config = dict(
    n_experts=64,
    experts_per_token=6,
    activation='squared_relu',
    routed_scale=1.0,
    balance_loss=0.00211,
    init_std_router=0.0162,
    vocab_size=10199,
    lr=0.00413,
    beta2=0.95,
    train_tokens=733600000,
)
Below are experts of layer 4 (counted from 0) of a mixture-of-experts language model. Rows are named router (the router's row for the expert) and show model dimensions 0-191. Each number is 500 + 25 x the weight over its row's rms, rounded and kept within 0 to 999. Numbers have three digits each.
After each expert's rows: "comes after" lists some tokens at least twice as common just before its tokens as in all text. This comes from a sample of Wikipedia text that the model never trained on. Tokens count by the router's weight.

# expert 62
router:467508512528511510465510486500512543484510490546529508474513451478496458504495496504482462488547502529487542486480528512485519467499505496491498511498491507447536509510461515505506525499457517540473522512526482511528544502549481482493463482509491521531538485518515488495518533498498518511490487467509468494516527489487499513539543462514457514544476507486474520500535541468549508496489475555489499463505492514548452523518497480516461512499517433527533496489485510474491527518474490544485542502539460508464514493472546491519540488542502517492509478512501538471461513508522459539
comes after: ".", "%", "00", "0", "5", " L"

# expert 49
router:470493467505504496472542494468471488534448513482494498528483510539482479536508527479463500529571450506482480471495491471517497498532538497519443513447451465517514474498531514471529496519521465527512479481516480510471494498486490496480505487503490490487537495468551483509474490499482466491472517527454465499523505479449508497505528477512479502519491493470532482501468524469464505495485478473513497434504534463543506520496526511489504540498528534485465476464533478501512431462516514486519465467518527494495502523506518494513498517472490492545485473479503526475545536504520492503
comes after: " the", " a", " of", " and", " The", "'s"

# expert 60
router:498492488530449530435501479474523476471490485565508529529523472513504487492507482486486477498527509499485497465478507521553532488547520500520426501505470463472531461506491467515502475467495505505531542500544523535529499476506538477498537454525524498482482478479509510504516503494459477483504458497539484534498474491536532467497510507523501498515475516524490552529501515534491551540491508505462468441479518495483477531511525467493498497516521495479486471488477520535481503501496524496495481547501500518485507509523465482481525517524452530515474477476441482469525489522481500492
comes after: " of", " in", ",", " and", " on", " for"

# expert 45
router:549484480516503480534554514492516459476472501488554515448467539489464520487499507501426503480502540521530514433522519493485527470503530499514498507455504516463473478534494519463509453529490449506476488458503486511489501464512470504525530497490455517521469513538535516507504503502492504497476533539492507481540519464488490471485533497472467494466494504513485534520527496475543488455497501490512450515468516494487499482497493499521477517477499529492515503480514477512538509521506531533455478512518503547485521530473528466480472503501519503518464506527477478532498534484494476555
comes after: " the", " |", ",", " New", " in", " of"

# expert 16
router:488523505482501555491493488502512468503470490496558458512476467471512512459495534477456529514468512496465492504459505474515485514465485500522519544536514545489499478493481497496483485487526564512510497519489487512457489513477507490489507531461478539494480560508509503486491516519506526477473520475515490507549462476497498523490485517556545512490521491513486511502503485502491524504450519473479552478534476517460530526499464537479543477519485509535509478513483519474516541507502476455465524494489478439494535501502436510508533481532498504490493504445515533507488459507502548515
comes after: " |", "7", "1", "6", "2", "3"

# expert 7
router:500493455443482462421507480556509533530488535456487527566435517501462482525490512505488509451532493493482500496494507540498484503520496504495475471478476538503522467505523514498500499535534494530480494491516504468495460503481466497507508494501482469541545484442524487517498502474476478492498514529491536466490490497470531506494480491479504502495515459469498472485481494505497481492505454488566534496515489477518466498498554505515512507522514533533493511460508510537474466493514524494459486464517517528489483513506514520470502500506498434507491521510505467486510454503527470542
comes after: " the", " of", " and", "-", ":", " a"

# expert 2
router:494479465449517482476514479533506493528509495478467516512489529504469514539508528539467501508557465488476501514472509494507494525515510501500446465460474494531539449507512519494529524490545523563517476519528504495498490534533501466511506457506469525494517494497566467511446491504467464454497517523496461506497475496454501478519503484518523501499500507451517475499483532491476531492508492484506515488476533483516450491463545546495497505494521493497456487480510510514505441481505533490457510479510554519470501506462500521464506483519502455524482491500524500460532508496543479482
comes after: " the", " of", " a", " and", " in", "'s"

# expert 63
router:493498499478515512463480457499486520553479482486486500547478479508517511524523502519490536499513482545530546494488495532493538512541460479514491471479484495496480488501518510510463516472542514494496452496496525512482494475494482471498520517524502503485487489503508485432492535463457459560527505499480467528515497499487531495472514459507449513528534506485460515452508488516436482525525522478466512483483495488501517489473535492464509499513529483507495544455515499542465517490501530512469510455469501516526439524474509510509505509459454484510536486511462492505511454443472518494
comes after: " of", " in", " to", " as", " for", " is"